Below are experts of layer 10 (counted from 0) of a mixture-of-experts language model. Rows are named router (the router's row for the expert), up (a neuron's input weights, with its number) and show model dimensions 288-383. Each number is 128 + 32 x the weight over its row's rms, rounded and kept within 0 to 255. Numbers have three digits each.
Before each expert's rows: "mostly gets" lists some tokens that are sent to it at least half of the time. This comes from a sample of Wikipedia text that the model never trained on.

# expert 7
mostly gets: "ach", "ay", "ah", "z", "is", "uc"
router:147130081122078111111192126094172143124120146110150078107071118110160038078131145117169130084129157129163176112106126129113152087096116147161094101043170144255071139076131111108165114116118120090158115117196172100122162108123136116070155112123097141109140149127114126162131114132102100110
up0:111094122187142123105139134160127103167132117154118129117140155105180133137138088084123130135152123104094094078071076124115106104154137106145166137187093081132141120104013172121144136135093111113162186105136108130129056084067077082160156202092141135123118119102133154158120072160142138099
up1:149111121139102074123136125129102124129111113129145106105124113110110077095129100093121168114111080118098108091140150188172170144108173112131154097038161129103060119153158074180138079130091112131156112107165119183128152049122118139109156095122125170151138127149081158192174131117132107151
up2:180170136166102037111134159109167211105201138115122124139124132152192122094100122141181127093115165171076082094129125072134116197094113123099137125145139075147171115090138107154142075111072166162112106065120083109124149112113066126161066115170099130083145121081138156099136121083185082135
up3:138110154049147046137163106121102170151106115128132111069122135143186072122139139075162155149108135186103109117127181119068153096111134173162128093119131154157113172109139124190187156115145102125149165149093111126087152096132166137122120131147171118118106153114140090182101155103045106160
up4:141109151159117118109113100125173096200119175093116095129181098173176140113147143081178174131097172066115111123116114104152136127110183147134116093162130112100180091074131159110138143130030122172150202162164136147137169101145072152086102106124159111148181144163080095114103133127200169115
up5:118094186154095180156134109149092050089159084133156085112105131095148149158198096128160114132124132138074127119129142125165085171089176162134144132135148124159157039057140110060116131064148123108120168084102144155134137092085127150096104120142142093137141149142101138172120126150107094088
up6:113212130109126073150118196128144124155122140135174158152089052142133169100109095158068125147112121122101132131112127131078112126096147150135121122139125123138138106194093115193170158167141088141113074165175094102117165171138117109137123103075143101079116179155218109120176138079135093115
up7:074148109165172108181121107140135164158138105098128135069094173118139127198077095068183077183120044174168140161082149131095068140170140096126156185131081109112134149055148195148151118141087092136202174147113109151088099110058086077097157143100140111156113152174092195063117161081132072124
up8:129137131095116127117097140158152160080109148124118146147152120167177143177156073120091144111147145098134127161083076152193119147141120116186100147115095182140143079127111113128112111123077112083100150140020147092129154118116130085098191104104113096160092119128140133177138158123155102126
up9:084181112146109101103132149154151168137057118168150201149182141129123152143125093118157151094064178102154140082138091170110116067115070164121159086100138086134184145113124144225123107157184107092153187134122151183118162120095118117073176111111160144141127172152091139101152072167133156115
up10:154139104157087106100122122136113106149103141173139139082110114119118104102111129134080190183144179120150095153106159162124145162114129202133182123126095052117128128110116133080128127081116125069129133113128157155163101108109168117132135117161161097103127175098155105188125153175096143111
up11:058064158110134108136095247081125101170144135122133160159106055130113156160114088104165120131136100177124083174147108102150190101150069123150156151123156160102097187123107068115029170148124173050125152103194205138101135136100098126074143105132088127147122146058096116130086188094175137087
up12:152074109166161150128119115193169098124119119076129124141129135079143174113099144122085092120124115113114112176116143142091180173098068078124148124159176119117188119098168067153132119122124174114049172116132091113152124097086121163161109109151180142122131131161089186123125118132137054149
up13:151114197071076121085131155118150086141120133145145137123057129131162101154166036123106121051127130140123144145133173106191140119091126154165116141075093154107088090082110096183133121198101149153117157189112137157140193162144110140160132076154131065168132097071118154151073102125130160120
up14:123124112160149108142138119106127101123134129135116093084125162120144139178076171065096123142153116093095168140070181133131137113132131164110091149173151204117112153095117192163147093140077173155125129167133205114188137071179140148169131107147117075131108213114150082172106102102094121130
up15:118120115143157204113188130052112138171116144181129114122123105131104137101083143093061135196077166063134089147106106157136100135150153118082142074112148084134129111034097126103141104111127125132129095125131116117061174164130094161114168110125150172141099112122034154156118089119118175118
up16:155124159060097086117146064091155070156080164195096149149156097091135164123156142126136098077141068081149060129099076145161140143120132103154066155149120122075141107086126088155174137153119078128077158124098064137220085096095114109145167097131163145100146101172127141182154109111083177153
up17:102170151129072205171120096138129130139078104139153103138167125097100155082156155061145133093158174121154127195162066112221126114098137124208144136141132177132157138116114167099131142161106133139158156130068157096145117136163084090117104093112163131135158123142085169040062096118058150107
up18:133113104188082084158098125088122065147102091071175144123086136127090076085131108183147111129107182112107146153089149123084122134086104129105106080078100116127167139131198146147157152107126099092136157121126165176144152087136112104115138132127093127106121141144137093158119073136179136120
up19:091119081097115146155112083151117136171142171167143168121183095161144124178061113121114169093115146125167136111089121135187106125157082084127170142124153140143186126153097111138141136148103175103156153217158147169126120081131060144124098119146085089230150151113127195088142204095118118080
up20:076112115119123080099153086153101169148125105183088130139159160082144134171095094098171097119122140106129106075147127140091144147092183113124155126139079141142142136146157126134129085164151127117090087115175167113127075095102131098079124155159175104071141203130134118119106110093126120121
up21:068138090130093121123113091115130134050036168088145116185118131208109170070153137179123138118157113124083114175140133154124126066147167063127064174075122134105135147124163128147142120114128055093126152184121119099121176117129063145117084068109064129131134187143137159100120137122137127133
up22:152156166131149150166135120130109115202096148159139162157095128118069139068144115155146135126111091132116096138079150100115133076116198165126166115108100195119093171102145097171111075108071103220129137124112095127143097089149064086135128134157129155131062148046061149084119138055138149138
up23:116175129151183159128132154123152128126160114072154111143075127164210118135127135063202173143169102122110156127133144160135163058096141068143163125033126181142100137196135075133155171126137144096147142178151134173117145086131135153119108078150068157174169206076116119171120139119086108112
up24:168117164159115134133170164129178107094094103144110128146153175089119152146105094136149115139130123099071115139062131063146119139114121148142178147079093100120080155118118120083118087123096121097119134168147083123072170079094139091122116151133184071155104120119164153137173155088119120109
up25:155108114168100186111080134111147098101137128142153134136103158168110060141168104165107157117131117092146114133114101130122089135163187096107130065065111147168083126177152140120173153063109092113125132142108123144121171116131140105108131142141094189105093178089141095133083157144076133066
up26:109056093084082082150125131148128158150096173133182124149101106134199162139156070112088131128126118093143141113099154115105204145099141171180097170094109163108090109166159134184204138161098128139131155140140083137130116093116090162119152150143158133144136102101100116106127154122124157112
up27:093174156153098190084150154157043137081155118153147106127177079096156108155104132163089125093105115169135181109075116140120106175094080143139064116115099113101134110138123167167166178115132149144146173118152122187158110150110081116083180094144111147153124208130097146156105167067095103128
up28:083152073143122101078151185108228108124121107162081125106073127092149129116106128100097133162125100109130113171159142133134155162133104178138111135136130199153149082124156115235158159125101122091076197121141122075085186158097134109136163143163090092135148128156129086115198133095134210138
up29:124155102137124163127078141093123149162132118120128038166111078129078139195113126163171103165153134108204118161095123119091182134167094097186113144132131183109135130132146161032113029095143191178162121163096126119126152038122148161104147168139160156167117150168137114117159105168115111140
up30:143154107140162153113103108071145128099127137150188160124146099038120181075201155157109110117106107108193190107120140149086115179117126142178149138086150102131129077128125072145144198117132106158147141143145175179120128175123119073141068100055133171083180122107071088106151159129135127089
up31:133100152153059168131191146144144080098147050124094114143099116123114188090146078129097132048149090035098170114094114137131169102168171097127058116113127106086159138134142108184102124121096121086079164116140133105113144153121164104143140114137168165135079147143084129096148124119101081141
up32:105136148102132162125160098134120081145094119097143129160121163149125113117088107142090100121153017127130126061087086130101160110114131136145128133151136113101155149095104162155067097119093187134179138088146064156220143145084097126106135166128190089161108098151098106148117115141132178123
up33:162159124146152177110139168110115113139154107131094126104151116155128167128108146103105123126128193114141104127087081074126185125062075137126105138095188088162135088158130094124153167071130043102124160125140085101121137099111120102122134112120163058166095149060237110176156229172145145180
up34:115133164134167136114140120108109124137102202153157075114174120169160127094144179177138084127084115116170149132148065091084192139117108070126106126177103150082199140113128127121108146134133111143163094155158098116139149118130155146103086112152149125151162180175141086189047183110146141099
up35:192172113133142132173152130164118119133142121149148089109105156120170121095124137119150160143093071139156152065063146104101129161129039157151148087110138079170116117115131112179099157078150125153128183128106155103106139113089133171159133147182172111175145146190178151124084085148157103123
up36:106126160130130139167162172133124139134169179124074168148055124177120158151165096145124136109095153103140186098128122124151144078154116091148178121114082180114121127130170090048156070132151105075120089122135109175102108099113157186075133165148206146117130141108120168144081143125124088134
up37:151134142121148136114134133066151123171122153118077089113127218116144104115192091125147089128165144134177063117105173133156167099168131083136174102106145135153203120151119089093102153088101102172152182134142167141139082120127127113160118103129114098130099184123109141123106127123174151178
up38:170121044106085152132149149091154189147158148104134159164089138159113147129136160185129166172080162065205126139134154136124119127065134173146096158121151157053084158129093111194131107118134156113085102099177061133130091178144166175104125184144086132036114119101101140106116141128161141094
up39:152099150132111109115130153174147065103122186126138112155117061069154138144114141162120198142175130127121137055100133143079122098178039127109112153082140137135089142138149141137094143114128091102143101170181170149114132148173149140136112122167121149112115157176092107205091172179163059137
up40:131135087120174085145141211120119133104097123111145106089111104109174155123138150101101139128087182151185118155058133104153087168160111140133156106133125110183102157118147114147109075135126115150139162175141090157157098152089132127122133110175106163066090140128130201082104096159132088070
up41:110098097108136115155138119091142069119100064139184128168109159136061079137134161089188181131178171121108130112071179107158128060184108171186119069099110120160122164098138190119196161110134144109131108150158148122111170094119112154114109116184116165145095083138137137110108105105139117123
up42:182189154178119096090115092143105101153145132121143131125121108069052108084160138168111129125158187139183121177128132151172110141128135175133140109154195127161093105170165141137107197153122111120114080209152111130145125115140103164153159137114097100125087088154110101161152181093106105125
up43:067091098188095151165119125103126101118076161133110075165103095133117153118145171145144161122147126126099114162166149121145152143121114065114083127098062099160142175110177146166106173095146127097099147110124140168134160117103157112163128086120127120123182060121117103139129103201168149140
up44:136153175030116142139133154135122135116084123122154127128136090150119155108146150150135085131102066153156128110100078081100115139142116105139176129125183161168152156081131084062100124149135120118131150169118103165132177099085070148120143121143169073134152121134090165118084075161143137143
up45:139109108092108096159150118182133127144111129130119173145142123206179113093160154141151127096128116138199154144097109099165176105132074154136120132121099117156094087142148136123168081118096128154098085162125092071082099160101172128131121113130070091138084147117135089129157217113117135105

# expert 6
mostly gets: "|", "201", "200", ",", "202", ")"
router:142089144101128106107198112174094160160137150120100094147084152120148083069058094131138135144113155200140180105093092120080122120178125094170136166193147116138172145141123075104190174202157120141093154150180144099146166076082121079067097163165219122138184081122132120062116146181193108137
up0:122115143083142133129107186143161124130134172156191077127156127095115199181174161124193102135098093118107150123136144118104145141118132122167127162187136096159117134078131144130137159151162101133153141165174185171152113110133149100124165127129148133109124199097150129150091136120126125127
up1:119169104104109117182091111159174183126128164131153096069099123019150174121090156098138099137121090165117109094034134024127155118123168103122079132171105142132127139151156063139118137201126111132122152147145110150154080131109122119165108115158140169071153140154105150126076156108072057152
up2:109136110145115111124145091112113144145043095100134164136113088080172112106172133080082181111163139184161178180091166156115115173160089128089073148147126088141129138089148085177143105103120129075160162130128103176220137154116098172116107152109120116072160108180076132121205122137134093148
up3:145094145133191140173109117158082129174093076163147121107137162132124118099144121127103096105136161110103095124068096092096106161146102114150166121144114185142112139169146179094163129148111147089053111111123119103118133146141137060171113092078083105076135091100131175180150110158142155141
up4:130065117149163039161122147148102141147065128144165135105143077165162129071081168149149095158110147155102088146183095131134056115111178144110170116130076108134090167173167129060127142143132123075135143119162115149153138160141128112103112188051103097129071131144097095126085143136089136151
up5:140131108127131099138123179144071188199108140106104152095108145102141130105071106106174116120124120177188169113121136097092087087139139102165068082128153125112107172152148137117105145151113105161118192162137111149059138142172091103133158112095124122108122144134081079109158078127142134106
up6:124089105167082099078208162117084115158213088089088127090125150124138040145094102114106137152104145156140164104156118111093140068147142098109150151122154129114180144160144129082153183076094133068167179097131122118139165110091129129109134100166153109090140141137125163091160176158140150169
up7:108127140134092140134203167150134173162107093071147093118094155095093131076087160102117078155175175167098154132186074086128120097154145117152113100116153199123125059061097136059061129110093084113153119129165121107118158112147082100161134108141148185170176152120170133085119145179164148171
up8:155091158185168136099142080085141093142078080110187149156137171127167131128128166161128143121163123139127179065121093131095146106112129121108103167137149146172156114116188199094133174071060109114126137130090061148133126124102120123100105142135088108140111148142206098143065183147080169109
up9:181118113125111085127150150049111137125118185145181125132115111077094136109105091124144091090035143129048180140096099109085155180116095092078143141132155174148149134137164087168134141146160095076145180111139126135127121056119203122125081126114179118150079123089139138158134140077109143152
up10:126097125083099163168118165095100137148132162119121104112111109119108147075172131106080152096183143106124128112145038127108184149124121067121102139091137078185100123134149107150119139129125170100129093172149104180107157085162108168072092093147066121120148141151118095167116125115166164134
up11:107089162130096125148154110155156135101172133163161114136113057183142091111134150149118160159109118098153169122096064108132130109104123170127118113153122090102138134113161120098067149082113152163132129108101045053134164167151107102070151120143137142155153127142150167142123132109120097043
up12:185152114095107105099131132131130199108190120115174099151099121179109112113126097093124090175129179148135147186163125098135116217137148136129113083160123112114129154155097118095107164189125151141146194094169210093184163130117093085125153133146137161136199108136132118098121110121096151162
up13:121067129148153122091090096124141160123102177100147112147095159185070159140157152089165103105157117069079141086136145189110115141164154135149136114118161136159150123172178124082114103083108125111133178138159155112167137109114153096095123166129127122139130131143111138127155176159052142160
up14:137119177124112113099059159047071163141195174141125080143094147144108093147130112118160133158109131142184148085102105184119141153150040028208142112114097154148093116164161145097139099122151117115122144111109086092108142144114129112129168147098139149160148180129067130122172118150147135102
up15:167096123087138086143135114119088124102121142137177123203165107135179054153089116175120105141079144097189100134116146143102167176154131114070097110120164135154126112139112137136176133168143120213107155113123101120174129111115124157139121149149113145152153151052152164077091130123135149128
up16:127103141085148197184169160121132122138135133127166106100167131204178113096106106172104139123125163139084146125054114124136105152092169100074136091155133135096115183115084091137111158096088110143152148144142119096142093141095150078117120116220135136139133081067134082091112138211110140069
up17:129149108118130132131101059161094169155109146142132169165059155126132134165110124108156106072138088128188177123112099149099115134122164116104139128104156117157044161125117114128106116109117112154125108121180109110148095154104171124156127075151118086131092169164178047126092190144176105068
up18:161176157136124185145121081114162169149097143177165106084141137121057112133157081142124137076077080147091056151129092103136127130137151089122175096157151094136135128117164150145088086153140083157116160167181103134118121122095159170130132090130082099183117136115149093115105160140154081079
up19:138073128154069118189138122145137148107131101137105164126137166125086129136107152160140103122114193061055160095112122145108113135110096157088122199154132125121124102149155108130214188108131159114060108115145135144127184169131133122135186115077129095103181159134153146110115116165113175146
up20:171156141085118116146137122136134157115099115074066142151047064135116152165148126052118110135135149126193156128139155158099172153183117123182140189107121085097121134078149081116097081098090146157046153087110125060144135140096178137103123107128128170123063143144095125136076134085160137093
up21:201130061185148133157172147097108175155162092191140142158112149153102073128111140120140072160130130125102174124094127090121142105088103092118170150176185161119138129144160121108113124188189141158148110127160162053151126122115129099108070155189097083098161172089114099129120084132119127123
up22:143141076129138079096219128122121079097117160125119155101102154088113192133135070099136162149158128121136157179119139174177133112123166133089177106166084094172070165112167121111124172111132054086110184093136105128071186108143094128104108144140098198133092132122093118140128144116086092060
up23:147160106100135113126153145109135113150130151046145086129126126137173166160096159065091120164128127232120050081142134118186122175201098128101189126119097159147130196099128088165114152126131131091139165132159126143065160130117150125154071149141121093131141088145146086104098151145095040172
up24:170171119070109158094127102177106118207026086140123102102138119140168060155135133147073197166075162120143125176147139130152127134168094094138199178137158155175111105113154138079146115108144115086133130131115103114144139111140126123179102212127186144164128171122117135167156103108115102116
up25:123148060106122143161148129104186171098128109126180066118124149125153099125081143105132185125149127116114145133108092136208061156124115086141137115115137128080185082113097127150080137181114125155083164155064179132085106122072121079162151034110150156070126106161097123149085146151115168115
up26:124091072144098151115121139146106142126143080069078100114090162085083112141133093176135107151102095110170128146097109084154160110129135138112097188047116149070107147108094127119190142094155201087140183036149142105130137084195110078089078106104147133150199172119142105102103181146110121157
up27:122137126195084097116142102165147129108116140134107181114112153122225143121080129153141128103165191162141118198107075170107135110153101183173132116070159096092151172123114129141125140121077105141130161147160115106142149078114049124168107070096182096090180110108073125095180137150197143188
up28:168140090112102163129130108096092121103098117042121162172096135141144085079124104102138117171168111130148161118121150075088130167150164123134123134125158101126164146126154165122191130143170048088059168153140166092170138141078157078121127110175103130168207117113160113191105119094136181161
up29:083134125148117148168118069109132144195104169127099109115098085125110136117130099092124124076152090171160143131114212116090120147121075127141135123152106127140108092102041113180128133129166087132164087146137150106130167147110113102147117103124105111124115141156159169099217142151143166085
up30:181058108084112118097140125060037150135102109127134178136197152159144102139196113143117089137121146110097097094089172158186105125167107155180116176093153153142083139137078178165126085104127094185151105158116090123089126134101123137169081110158132150143103177158115110123150051109142191156
up31:155104141143125119127169131101109168122123158132186129149168098087149142078140167169147129120128125160136146081151093168126150107137120118184125148107138101143132159123156093138102195102146165137097135118135121088151142068140112076131141159149168161129154142127135185156132101156170174069
up32:098191145070134183080151065133166143114173181120065078111154063155148072127133133123137153104129147175079155164121115131109113128187142077132130109106176172126151084149135133165213135097180136127136114113173120132127121090086105076197094126126198123115137197064138084112149154198143108103
up33:160090098143133175122141145182144203128140130104102138142181119162125061140152128092171146057126116144139133115160131122168161161138157123114135091086126071134172181119137100105133109166123065109104146086183127116117103156159140130147108146143133160183142123080133095096104096086128130166
up34:081083138172147175121079144140085116125102180166080139154134086136091102110169169098080134100102101111105093077158107114187118120108122161187153156085103097129096107160114117164084146145173120159103151147228134088091089119129089077148150127153108143160096124108092198124232103109144107167
up35:094136087127094162114129112142123105120109103109078075147145171165158082128100148176110180086099094148164116191110148134150116142191099152080085186136106081154093133098146139173141185152144134106119151111111159115093140084120148085140183170136114099088154153149123095104113114170130167163
up36:151143152188123089091145089198099132082170110086149167132100105099112126106091147169079080157098152142083134161160153156091127087151097191195164149138159071101155170068124106135196097120147116102099219115146179150113115113119203091140105166128106080114171180079161125193173193130138099113
up37:108127153087199057127114116099105159148129121086149069135149074081137147099155113101130124047102122128065211174097104107175117127205168119124115123102141060149161102103107149101154158116131148095080109136101204091105129205145100139127095107149101124131123178150098154144134153077128109137
up38:122118136103119140067128129117150131127088081071147119163130109113074116079121080168126134125117130140085161171128158145119092097103136120184073140110173109122147140138111099140104121155207108095039142103087160151157134094176130057183109163105119132101143150130119158189095223057148134116
up39:152174179116103122113143114088113155153178167057101133154098173101170143154136141153111116096125204157099117108131116158098118142103153139171178174079124144136148115125181148151106129121137168128097131144116127142118123104150058154081171160176095071087096180140149129073086110132165093160
up40:164147087159110145111162109094130087188097170156119102177129117100094114112115109121123100100085145105104126140175154130122121111111103186117127132136106144125134141149128135134182179140132174113178132191146139129127116078088132155103142125166117119166161148095047122128049149099147159107
up41:195101150159118136064141113165085075142151128138063137130174118115099084171162058119134137109118176096178132141119052080130133144112131122090055139117155097089109169148110118142127173105144143133154134109109124140092148099132091167086126127122090146125137121138123126106197131059160173163
up42:148185134116198138095162084168162124137110151126103154086109099107095155098185165100150162150137136149149169158063124093119157145133141061094046114121152147182100149148130087177100116125209108115143134131089104170092123122180122106168167112117151167077160173139110168106160086152177068156
up43:087104128102164082158152076183195159155131150117173140107116093153208157073139080107162128129152145100119120103145124124147144150117198082145113101112161087142081157188073119119106126187092098129122131093099104126107150081096090125175129097144155157174099074104091128117102109132100168130
up44:076110155116135113193170128110029123178101101173165097126136125070131091122152071116086160172121162112156106100112120134145162096184132119155145170192129100166086138172056123076087212135131106148100147124089123129141158144166114141174103157125151071140125132099099089130170122143212099150
up45:128125138125119145207119096079176130146100097146143112152132150119107129092138156125104136129120049133122132163177094132162093107107127159151062112087173086172143066132073158189117156117139068123146159151134136124113195157169114081195131144106117104127061157112057134110073099069138137138

# expert 5
mostly gets: "tion", "dis", "ation", "years", "ian", "mon"
router:149129134191117104101131128136133194136080133059126080114112129126151060120145157131212130154130131151172120124108122171104142100150162123144081134093141081214134171155143092145141158153142112102144135074141144059102143087076104157094171135108093130127201112175149192115127155130147126165
up0:146124103149105090119127103177126155114112114139134089136128152153103095109127134102148102110052139190121148132104096098142109098145121186141113120139136096084120120106141152104182175119178102103098105138140129104089114146110083165124116144082071135189128101186059182162108146156065159178
up1:099120140104087170158112070105055091129071111100137144185066127099174107177131098104203108113127066112114138152055166103104111131156101123131103150122190112145125159111074066140091128126111120124149194131120120136145163141152147080173172153146139158206146177156130168080122145153158171142
up2:135131126169145140124101110122179165179088157148143116168101137119142064180144087150187155134116135166181115113077104121079147079119101168102079077105187073162164121115106099108208076202147125156141138058113097126086147131168134086133123114168167108163099131096114166066168160138113138154
up3:090139144137128156181159124161146087088089144113127126166194118172097102084102158143179129146170115067124124109186147169104088120103107095132126165130109123151114182097145121097127109139137130142105092148121127141068177229113100102100126097129106102169189116126101120143163134127181072106
up4:186106172113103152142121103158137143160102187065162110151077124109143101128188122103136152180144049136125180116134098125152133168151159115124082131131140196116181138167174149135133095097084146124140054147170118155128087134093083062130116120069105094086178138136117085130140151129126092127
up5:114131168136152226144068069135167146165122142091171116104135166117123160146082084160113073111153132108117083159125176160117080094130175065102120162122092128194188113134125103127100126115095073133107139124165168129130175186095152110103193151144111108139162099152142090167156102128175094160
up6:147167134112118146095101076166113175122082120159131125139111145145119135083156119143125134164156126146172129135104156078157103112077114123105081155113112118068109153117097150105117102068136110111174099098140130057120091060110111130137120062122143116110129108165153153111162149116169131127
up7:113204099117037186123109086117127106181113197100088097199136122144186114171144128098104148056136137180143107111118163143124139137105169174115111158117167084094124127139158132067163081124079178148168154159141124123045159097120107152185135073087161119103115115136088114131135188134156127168
up8:086133156139117149175201178122087153118072101173155128148141060182139158100105112124135121140147090159189127127110185139141098128175107128109120112151078099088143123143096098137104156158136175147101116128143143101124106118167102133125162097148120119099111096109082127101190115133086168038
up9:137117100149088111121105082144106154149058149115082137136100135080128115127148138141193071157135125080150056125118155100159123143098096143193126135137113119123112185185159118093106145118092153105122192079121134116087136167100115088146158174171181131135104139151099137174070132142092135125
up10:121092115148132070157109099116115211150148147029089130120086120121142153075114099125152144113136088173150092140100113139152165104121112144106149068140096118082131140140119103172108093096102127092204140068158174124112154139094133097185161084086101103201172097116181153156137147134119117099
up11:148081162157134138162130133065172130090108132090140120153150196114159106124106083155113102096177140186171167215165048134138186124102187118123117133136127144134148169129103147157104152118173135148119140094125154044113138139143066093111180163091158101104167136127199193149077167153172169082
up12:127144122112098162144113111105148157101092118156146081154160103109089101126157136113113174132073148129121177033129101154112152070128128153132133201104115095138126150144152129105104126158132048095102134123093182075122166152084142123107117120107140104144106133102157125123135194150176149038
up13:140139117135170073129162165130115165090173106078135150118099205087088115118153170124113133128144129139113163129183149136154144173114142125111147136067153149112091114125202108134107139132108138148059138090085103120105174117060115102109121119098159104132182135079120112138103132122129133120
up14:128127133183150084122169129157085161108080088153124125093095105154157204175063166089168150164091163145130111153123127097157119193135129109088098146106106097130081191101189150121148112115151105165161080129138096112136059119154100127145174151156145125146157133134166175132145105141170075096
up15:089116099174130096186075088124124100149149114094089155164101179096123097142185140089129141136087105078138157099125082096152123199108187101164108087123181153133141132097153103095119190145135112137139152197103096117095134150100117098131112164111074106133137082139156129150095162120140177189
up16:141152137207129166154150122104117157155090111112164142150093075110170065129114141074125138118131090157125159131180118096095137162126134114143117126098141152109139205181093133144139091096120131113186113138109102076066086164146097179121112141152170076138116161152127094059127132112145099086
up17:105099159172127161139120090052156148118138118140123175113163094123160135108124127130120154109095089199167128198088117197135149144130149110087105141143088113145137126096113126134120140062084034080108128084153126139145153105133104205150110129160107136141152067158176189124173160087166136127
up18:117139114114102158132130111083162103122112131079128097037135135147122136078150169076077159120146042118126159064053141149157122125198155109084157123150168082151095163154140068114186103108142119133147123044141128095139058100124132155137086126101102110135134106056117191119151171106128088214
up19:186146141103078163186068086115129153133150164119122126074123160113180071117142147180074060099102124145131153137154196110186123135120110117151107200159167115101143121094134074127107159109121144074139148086101119191159156156174169226138106104148119127132142184101097112154085136121167088124
up20:134125130117164132083117135115138097185055158167129098161144115123102162096139100156170108153183186075088128151174090135163066067118139136099142143161144118111123098139047138121147238114138121091120141112123160087107170106054065172108085097104096135142156138130146146092152161096051075100
up21:108134145119152121153130149092094125124058105113101107115138029173098135111119130095109158144073101092179154130162211138076107124108171118118157104090138155184139100204137129144121108121071078114106089151098156116159125094105176150137124137088121097159122184151163140164124095190174095156
up22:141093135173173101190124077204191160079137124101090184160092110106110080159129118092175125141110163173138111129104141136118118132098084102164179101135094158063139109053090146179150140108184080045120126134094135121145099157174106071129089096132116140111147124106086139144169123130141164114
up23:177075147121147140073130191105109129172125141089110101119113146124075155090136149147098082155144147092115170130072140127172084136138141126109074148130126133118175109099207091111158101142055088102120112137115219131099162128138155142122156092121118115108131149108087148107090190133131120102
up24:144188153141129163123139188123147153118136137124140126114119052112156119102073079151127096137140032144156146157102096122119106092145134091080118132091140149128136104115088097110142149141148145093145109117149174167134126155114162061050150149141127141139097146145106140135089141151162118217
up25:073125130095168107067085155132088141157112122156099145098116140128124133123126176152164125135138136140168085084147141177183155111159191163154078083094126144107143099128125115157154124125169108154120146097152176094164122130108117161153152094073072116169115149137161187142085150090095139148
up26:148069142169161142111091122142114108111097112094203160108089068117117168090168125139156163097167145092134141165095155109113189105137098153124103122085143090123148125149124101106175094159081153199128158140116115172134093122159113117147139134165146105126178139107118130124127047118184146144
up27:092141159083109091098138106088105173121145130156165152175146115093105098142168104149134098113118181142119073087150108201086077127105152057123135125120097117186154139165074152133116165081127084127115057132075128083145132080181106110101157193095106123193131127143174076142121059134155161126
up28:131086130187177110111144156145126134192066109119156086127095164094133126138136109145170091151119096128096106162113061088103143145143100187159142128110145086146111116112101146117160139138190156114118157137115104136155193125183045072127110062118118116093141136065082139149145125126124113133
up29:125142089119085132149148113116054128153107115143134112203082158111157125109143117126111117144178106124055114177091065116091116122145102072089137147163144148106104133134114126074147130092130110136060062112158141144173119115131135164099114136141141120127160100132121119191133204153190103149
up30:079160140185151110162183108150150096104131121051103079082152118108152118096093123135192144170132108180142150187127119161140213118158104139099138146149097099142113175138148097153105132169092102126172144149110171138171126098110099119167075125151157111088118185133117153161130098119146123143
up31:146114173167101131135103123238093109095084146081151112187157111132136129087108102118151138160123180111117144125094084112153154158155129144138075154118071075138147135101113115168113106158054132103132116091087087154068184091127134106111118090182168119116135108111056117116145159129177110100
up32:100068132119146168211095123126157176059148115108100140191088151131113143140106090157040099060122153141092153201103147106170159166116080114161156148132086115169155168107147110117111176164115155126130195121184142107125106121057146104137141138101053126176075117080103136112149121133124097143
up33:158102107151121107114106149150113148138172176170103133112080131084197101092124132175114102164165179135140161084114144127086198137088132137139171176109127133149135161108092134128163206093106126127096180131139073158172097208125167160126081124110209081126173108161118168106095109150096091114
up34:140143136196158085140148116116138139095124101135115152158191071137101171135149092137116149107098092178097109127121144161113124126088170130105164143131108099103077133142176130086170140141179127108140145109196120055062165135068091161155083056130130125070109112126114091107162157171126133053
up35:084143146182145069156165143169163132144122127085128112144058165102115145136119122164154124147114186192113094079181108095193080141150120125169152127121118126169138132164108131087141118140090101144142151092088142157143147124138150143086100128174210157108126133127163116110138058192105142129
up36:174088143133160083131127155115133121129154076098171095126090056116112158136116150154146156170165136151122164139132135096147157094110117175154147121059161139125174108091077115128133107123146149143093053068163136141121094100153089168156137203162102095178140164146122124212096109133092095147
up37:114086162163103173075160087140150114120089125072109115102095074124119065115170114086112121067142157093160168161091175152113147152049144142117093114177169090104100154167142115127104118079146158159153085117229114092108195096117184126139129119122112143232160114049076176135174135136109105146
up38:107086079116130151163138133109103086112135138077103113146133132112120138126064150110104116133131189089141108159154129110147132103164139092124106172146193130100142091101149117116141122133151151154121132162205150120113156139092129148083165089050070155110089149092178169156167171135144136200
up39:136142127129132095091085180154129132129121123149132137153020121147147170167123121129157110138100095132107132082121141102053127131128143116107084147085122082148139103090136135109087124132114130081129159176115160157139078075119055133119173087118102143123171186169147156155181155121114117200
up40:137127127097123166141143125146134171143167151117111096172136131172145117104168104138212123149125076128162075109129136154126118137068148063113110135150104102109119192123115077118043140099157192091142125153118136063180118120077135160138229152120111179161120143133075147141119118076183159168
up41:104094102099176096113127157108147117105152117123178116100099081178104177077070080125124095181111124117151112177110145128129096137126189157194136151094132130121088088112129051128112136124108079190098120131145147103187140114128123142173151115099105187081196075158112092147126114162131120120
up42:094171102146163112135138133132120145099105154032205163161130125179161105127116169058086133195147162138152152154162181148121113100093139158138164152114168133144076133162094144142155118152121051141057086110095149140105135134131168125150097146144132094160105185135141130100143149110115153160
up43:183135166191161120134114135130068157128035112118159121144096133092175173098142138172104192126128150105124147155123110111167123122116115156151114164088093071136131112167078136099120109110135140123122079171074177188140164094119156174137096066137135099081117125101099135113128121158094117169
up44:171087157165111065094120126114124166131133133111146122109110148156089119110117154127072090144138150136164093133105146142121135174117105115085132157092192156174123143136177140149152092122120139142107169129129155205153131108093144144129188136109100105135069169106150131136168177171098160108
up45:100115136119075123142195176143135096189070204134133113109115124107100169106160151101128134147131148120105147081103219091082129178094110161169115156089089074110114116131176118093044110161094071093115155159117056126079104155106143149106154184125110128107112149118106141114149095154188130119